Experts of a small language model: vocabulary 8632.
Below are experts of layer 2 (counted from 0) of a mixture-of-experts language model. Rows are named router (the router's row for the expert), gate (a neuron's input weights, with its number), up (a neuron's input weights, with its number) and show model dimensions 0-127. Each number is 500 + 40 x the weight over its row's rms, rounded and kept within 0 to 999. Numbers have three digits each.
Before each expert's rows: a language model's description of what the expert responds to. This comes from a sample of Wikipedia text that the model never trained on.

# expert 9
Description: Mid-name word pieces. Inner pieces of foreign names, taxa and rare words, plus periods and colons, as in Timag-or-as, Nannostom-us, Novg-or-od.
router:471499455420525488478460551438409422534499499481488457477504509537540534489514452483512487469445515451598499539487548449514502536519572481495550443457493476507521436477610424421550506535490444525389462486470428476419440466512544590502469510461483496525572524523450500504457465473471500520480568443523506455476563512493481462530505500467496523489468503491539512528499478483486480528521
gate0:502471556447572497428480437516483489465521553504528465455435518497477504448493483481531450465442530577479513486458511551556529481496508455453527550397533471522477471525503485543515482506529590475515544530486462525435446493471476502570569497482439536522583518580452514474536458532527530544556472480566511556463583494513527523504557442530485564573465502465539556523474560483526492481479
up0:540491479508531514407504450539549481441474462487518450545474505460561545527539495497470432545490504487519553445464500478531518490494505570481450516508541561498545453519497463502575554520497532519474471449552440494515510502479497568400510521577425471486563563448473488446443543504474534539619540528477460529532546545504527494569497429500528527547453482489585537476507430475498494501492

# expert 8
Description: Mid-word fragments, possessive s. Word-internal pieces such as act in Cactus, under, one, ect, plus possessive s after apostrophes and the last digit of years.
router:443427472469501473546486552480482471518516485506507475472522551497605535490447523448545427513465485475477492517525495488536512468526501521483495429530506520473504389549534449502494539532524473494456505544458475423482525483518547579454503522506478492496587496554502541563393590517468437443468510439566496466433578502509542511499536488497508512434487458527558473467435457432518475479509
gate0:455580485515495505552483556526490475538493554503536534558526466570471549509459541440486480473497589482460512526555490464535502485499537443499491555498556415552507445542502582511479523493556440531450606429512497502473471493477476466512456529528458407547511545513530497498463557568487487550579469589491538502491487470484480528499551482528498499443542545535485525565455531418477482511480
up0:506500543573461460454501428477462572488499452588520431461495568450500545533562507526483520541493500458522460504498502518502463539475534558494438493495502603515474535424473474430467458549476513491538497477494530472518471480540477546467505462495494485442416427419540504465571462493468398498477512522463525499564463530515464517507497400502507517452447480459538504469534445518580494485483

# expert 46
Description: Row-start words, pronouns. First token of a new table row or list line, like Grand, My, US, and sentence-starting pronouns He, She, his, her.
router:432472513453553457533472507543417429514520458493493494492518529555525493517449432497457443475491533486495450555524453522493506557437601428459491439487438526515568444499518450506566499553503373468467436471496438430484468479452508499492535507455476454518508552504505604495453540544510485484539505490553523462503530466523493544461476509466541453476482515531455526458551493449522501509547
gate0:415440505479422506506402481484518519523516561479538462510529470574509399466474473566515470501525413438476536456507472461529520544554524458488521536560466524505561500459396485470501530507543520496489534448474422512483558529461544471505499481569490438546562504534473495537461557514480532432541508493566460489516493551449544481521425529483488464558453500539505531526485482505513429481510
up0:475443487430498505568477469515465430496469493490535482496518496552522445425533485579539501506549459503484404474441533537448466499563536400446481501510522568481578489501464530523445473527536451541498509495506450566470435507444476454499509436518528507456588550465547495419495542491511452450520508578526508464523544495535493557470520566492487480472520478547473487543513495580541466467530

# expert 0
Description: Table and stat separators. Pipe and semicolon separators and small numbers inside sports statistics tables and score lists, such as | 1 | 5, 10; 19, 14–3.
router:523478472502572422525508598503407421499552488514474441487459546507509520553452459481496527466444529508557465511510447498479546503477519482464522418497421543496542458553515430485519497517557411452470493526527458507462428465499506527500517568497502475561520538500430549595494528579520480504498542404543541446492534510526482518450501438468494502492479460518522491482482504467545528531562
gate1:555515517462522498560562574493453554514544469440507519440507577524551570515479572512422599531507499494567509480475499499469533462486496463424511523533497525542459498480557447502488494477565467567504456489548447536485450500575499537483527404560543457499487519524470547519502551514574558528505458548483552481543543507497503492476468481486457518537527456506522526413498517471428567529536
up1:526488479547433544508465465476526436486473492548496544528448465484524398493500498437527458521489569569489460547556493518583434460541537542537536526457461532479524539484474532502581506526441563419517478497446508449548544510437529478490491521440460495391568471542463530466529434477460512467455553531529440462497496494491558465481530472456506510559519572506485535480499453515453522500474

# expert 52
Description: Mid-name subword pieces. Second pieces of surnames and compounds after an initial letter, such as ath in Rathbone, Rathod, Heath, also r, ir, Brid.
router:460546456460515414469435533508478507543478505488491490501547536571485529575545471504431532485455559419459538484505460469423503487499549463459553542537472488427534489480513466505505522532523464483475517504420483412464487476489570590458512571482479488532575530543464512528517482470503499497484493486576564431471564565553534479524484525527529466438508418505456495447514483469526514554553
gate1:591488584552549474509489512518441441497465557521470495481509518484433502466448440488547549514529465557521529487441490518492476459458512514427488512431477410522506513490513517452458503500539493503507490518510559415522544530499548432468456556516468476513494490538575533501587532456486530525381502494523555559554446509558503488537476552444593490530460487520465550456477456523491494536521
up1:530548518456419545532540532501566520566435442482460472525459429582520547518448544520555469512515460478529443444522476512529587489487527503485431490496551491443541571540537486491575593491460472506497600501447493542494416457450518547517480434473475490516523463530475500586496464458503454524564512492477516500522482533457522488475483554470469425466535560525516501516463532484490512501475

# expert 55
Description: Prepositions and articles. Prepositions and articles within noun phrases in prose and titles, mostly of, plus the, in, for, with, including, as in Critique of Pure Reason.
router:494531520437524507475511563503473492502499448472470469500519556474553502507495447439478507504437505452480483521521445521451505479477553469474582503427415522454543499552535463469509526527490424427474419520440459444460466448509504519425579559447504452540571550522474569509456580521503455434517466540508501451496525445540485528501560429475519521493472488569519452501547490457548495523543
gate0:501488520529500420433487438505491458557486476537487544524535424422499487539468520495532514467553468508501543474538508480521490485429518453511531518534597527495523545542547551524451449549487485552454441490572419441560503514420517470513481530462543453540467491461530488527424482509431465481501541532539493517516457439598464545502456459524481548480472510403507446490515524507473461575512
up0:386452462592465492479519566389493469549560431520465450487514547502492476460473521500487455495460573471554483465494489510543518513554474501536536516499516552492504543550568527515464545530521489507557513512499510526470537509453457478546478466531378503529513470505525606509502566471532433516519542477461455521522454471480450455492549468441503501441520463498457512502477472543480425560497

# expert 34
Description: Word-ending pieces. Final pieces closing a word, mostly names, like ian, an, th, ah, ton in Himalayan, Perth, Ioan, plus nationality and country words.
router:512542465452561449537488546459472477520489429526479459496528506518581572591465435498494505448420485430507538543525494434432485577489500484446555442483439531503510485555511446540497532500520485415460410551479468440456490528458553513474515521456505498521523484498490577503494548493508492486544546482516636502472515534526527500487487489502541478491486529577483516495468458445522439527504
gate0:460487547586515491487464570474505445510560500536491506530482471537510511544511395482446428479447457543492524499540477454497482431499523501442496505484534453544539560501524476512475532453481543525559534439459455498539519499500435440557431507516459503529595534485545572505507532445399546450452571513486439526532490542500473524448507519596507482494522456473447455509464538472456499500475
up0:509473548426503595483454545451491478506499549556529555501502510535526598513503409494464519493485506491450520515504428499424432490478558505441489541487465482478461530583510508480535451468516580488461499464542511501441520486499435480505407531470479544527473487472471569541488499453431429517443574528509449472484526468458505472500572510487535553471474443525493502462535519455425514506432

# expert 13
Description: Name and word endings. Word-final pieces ending a name or word, often in tables of names, such as -l in Cheryl, -en in Gen, -al in dorsal.
router:528556475481529502505425513482477503556511518539483446539523582566495557544498481496506447472432523446543489532501424497483524515462488430514507461456402555488521476506476497509504480521580481509483383546482475438455427482524535542518543505457441502503524533553458525591512517532508487448581511531503540507427482509561507519510553435450559505440491425548512473461471444493536495519512
gate0:432509495521483434533553508466499521529491538446511530506455529506504507550484505557461470483514387485576431554511524529454519512503442478577574421504476483506543448503481480518475481528473595539533491479442531432465433477556460525531555519488482435551463434437509480477547573504472528558551542495533524507507469552519502544510461407501499442516454486499461477469532484518469499581461
up0:465545536493503417506504520521501516574449552493520546499472522512453513532496540536518477509533360558498389554542544530449436545508508454563573499532461471468493493583474503560463459501451540514446448461458443471449524475495473455492449498506457476525505511459482561484554516501482497454545536494457517529528511492507510465533473493471497465527519539535441528390438489507471426473452

# expert 20
Description: Word-final suffix pieces. Final pieces that close a word, often a name, such as Teen-age, LeP-age, Supervis-or, Gagar-in, Angel-o, restor-ing.
router:477525456497538511459484520437444446547450502537484425513539528517510552524486428503511506480477469455593539539541459498449510512431483423474525454500442585446507507554519514497562504529586475471432491559463469455417444477504497530500493521441470492502535505521497522533487544476501527456578558505549610491433534529512453497548498517419517490515471491539491500444500475427521494555544
gate1:521476418458526515498487512446523472568479500484535514575437465536543520507577506489554500515411498532503519537498423531493491547554511457523471540481504428533453432509580541501489427475443515470542545521512505428534553477519494456521544453491486485512574471541528504439549455480485502534425519491473437571504500502485537496499506475561542461508518518459380509500516549541575491484417
up1:503536499499504472560458440432522547465511544494575515458517512468433562542452479509428557453532488504509488508509518505554480531444455518431486475527522455478553585510542492537544512532483543510444518510462517510554512562503454542508448403449443459484480531454491470461491544594433478467579500429512550451465536480503406553480458482520477485439462472494503453463561506481511452494537

# expert 29
Description: Mid-word fragments. Inner or final fragments of longer words and names, such as and in demand or Iceland, om in agglomeration, um.
router:498524470477485441487462565532475449488487440505489443487442480502461552524515467520522516500473555466551514491529515448455478548500492490481520453483475540468505476507607547470535509548550430455484536479490437431447469515467543556464499550467537443533551539541543483497445451567528403518466470432583505455504477490514521506551531481471590511499437524552573474496494478442498489576579
gate0:539488521523451487504504473525512507474525480460541508483501455517515418462511478520529536363557517455500481498536479503486442448546552470452503511457535500519592487579508537473505520496479443491556543490424442396507416512492530488508473526510518503528565530528506523539472472451479456532512478455607420459573554485531513430516473505440558513514516483487459491540447498556490428479525
up0:580511422560538487505483493487505486485500589438513538486476528555444539501507537546445546392537533469601508486484487496475478532518535462463450544461497444480519500457480607424531502517453433450419508533483530544475518476528484540488487423543490476529553485478585519521410461498509449478430444535520455501531476515455501498515512490499498505473512403445478488556494511510480497499501

# expert 14
Description: Prepositions after verbs. Prepositions and particles following verbs or participles in running prose, such as used to, return to, film about, not only, someone.
router:492520494455479427458533516499460476548551428532437446542524567495559501515452447487508512475475509461562490517506496521416508490437495461406498440490471536493484488575488482480542537565509458452496394497477447507443488430475518588491559503472513484505510577566503536591472503523524478497513489494525536507528488465524521488487567504397555443479514457531516455473466475486446539567480
gate0:465509470568526439509440428472559455423546500545496450563477448556480510525487482453424511494454537523523517425517522503442471463468514448527551517484479549466465583469476501581449481497507513557511444554504501469508518497494544513489446470514552464481465527565586468483466473508505478543520535496456601548509488514480504453539487517528525464409504597507407468475558520481494491483470
up0:498426574531511517556493489492563507476559472528557539513522535509494488529540518484491550465463471410554450406453548480462434515489471496505547504562485563526444536530531496504501569446448520456538467538468417508450531446476541494511473517558554511505465506565547403496446527515533491458490455518461502547522508513586533488530503575569488504445578514497429536514477445502485495498526

# expert 17
Description: Clause-opening conjunctions, commas. Commas, sentence breaks and temporal conjunctions opening a clause, such as after, when, until, during, often following a date phrase.
router:484484526478501467532498534550408441500523489453525490485482560500559498599461464450448524471431524498527434461492501440472483500453516474444533489426494545444520446507527528494515542518472492417415416553437473515485492456504581558472537519462458457497534503564450519528502574529523530412510547493514506458485524484538466583483535474482476505460503430550492475457489456485520457550547
gate3:495498495554530489597522486498490462511447493432505539560523506476528466529430456527521553528454491477486539435446472508500507552528474486506571461518557520386492482419557517499495512540502451490543494537473506558549459478495531466533524436441539467420475469469384471468462467507533499479465476492451510611478527528483499491521510465485565506484468472493480554451572460455421491482448
up3:556437484445432583593514505479494466503494494500407469541538552513463491440488535549495479440513494453530489431484579498489529504471468552508441532476513498514530516493440546468517491475540476475523534542502497504482461541505436506489532498495478455533530452422520515537562474523572507431452404506504490466470465535565414439539463471542482484458519427529405491479517466486503576477503

# expert 7
Description: Score and range punctuation. Punctuation between numbers, mostly en dashes in scores and year ranges, plus slashes, hyphens, plus signs and primes, as in 7–5, km/h, 1992–93.
router:476521474448514477558445549478481424492485476510483444480479573537616497535470505533435458410460499499484466575516473545460474522469475467473555405515436532476553460534500470425524441566539459520450459523488463461477462452492537519500495528421469460554545496538485540542467524566534497419551508471519554504495528481553517554459513475489554533472481504501519431486490470430532491521486
gate1:528470426517487551448481540477541457546461479557434459508507490493487536429461544522382487490531477436544463541473538520514542469581499524524545426501555515551544536530506450499456529474488543523439528509494555446532473452532504498532532574430477484494596521500511474536485498481429538536520614407534483494514511525508473487487485581545540564451509486472460518512497523472499465495481
up1:488492464460498498489477526405527422491531563504482466476466512439419493397472524502474501455460487507523453510488534494527490456490440488425504445583443477587487549526523517464464576555477483462470483492506431529438537513566468471560553543490468429507505552462510497511525484469500522492467551481474502444474540525509526484488538453445442515448514485409488487463555451478526510411566

# expert 61
Description: Vowel pieces in foreign names. Single letters and vowel pieces inside foreign names and Thai text, such as i in Goiatuba and Juniors, Don in Donatello, plus See and York.
router:447485507487560457563480541489452450574506466472484450476461530535583474514539474483477503447506552517513527473481498428454479561471519426446552481463491506443508505501482491438482550555531486453482521538502483457434489498514505544468547575421472524522507464486459541558449510529475507501569503531539580524390570498552531482484505423410540491525487524530484512500554448507524499458586
gate0:540504562452511518560513547426475524542479477515529637453515548486542509419472489505441547523504488446526523502529499461482564524523527549500474533483414433464490477508481488466476532485517475429526532539586479520392555511496550465475415483484493440427539507570501493478473534537524503419470489504530553455553520468457496501525570500495559515483451511507507530511525470484484528428468
up0:518465490516492567554549526437469583506525494414458553458478474570532519517443523480467547559506512503483477451514531484482509535528559508552499564544516398559463498457548512517576470440522532471507534463594472494516541560484558494483433462475490423463587532535447548493473510475545463464467555524473511487462502475472555471525502542469501520471445493450438505483548484488507484486410

# expert 44
Description: Copulas and adverb endings. Forms of be and become, plus also, after a subject (was, been, became, is situated), and the -ly ending in clearly, presumably.
router:481464517487575410483460558492467495554526522461492478474580544491550553547522451477454464488481506496512463480499508497426500571478477511455506460518452485438482433553486420484494534529525422490501518508474494481532465439493507551497601536445443484556485517578529506563395483500498444457531538480525522466488516478497515509478571446424570446451518479532540425474513509506461471552512
gate0:472455514523573469556521530472450430473586505481438480521506444513499491495470466575521448555471414512470486564446481495483537496573526501479480405549507516499504494519568501415514528521485468588527495474568488494539522521573428528432422452504474520456515485532523508498469413479504480530476433454573458483407495522505471474488556539497536445433492530510495478514528513503497526500538
up0:462515524506502584416504523475482515489413541433470423447486482466508507460563546424438536476572543515408492433491467520567505506520495505544543540480474493487497457517533544516554483456485507435482552582567538415467473478470574429480496540499522476503509508532539432478490524497418490467493480457468502564459531516494516468532513524511600483499474515459500569486502519521466547476531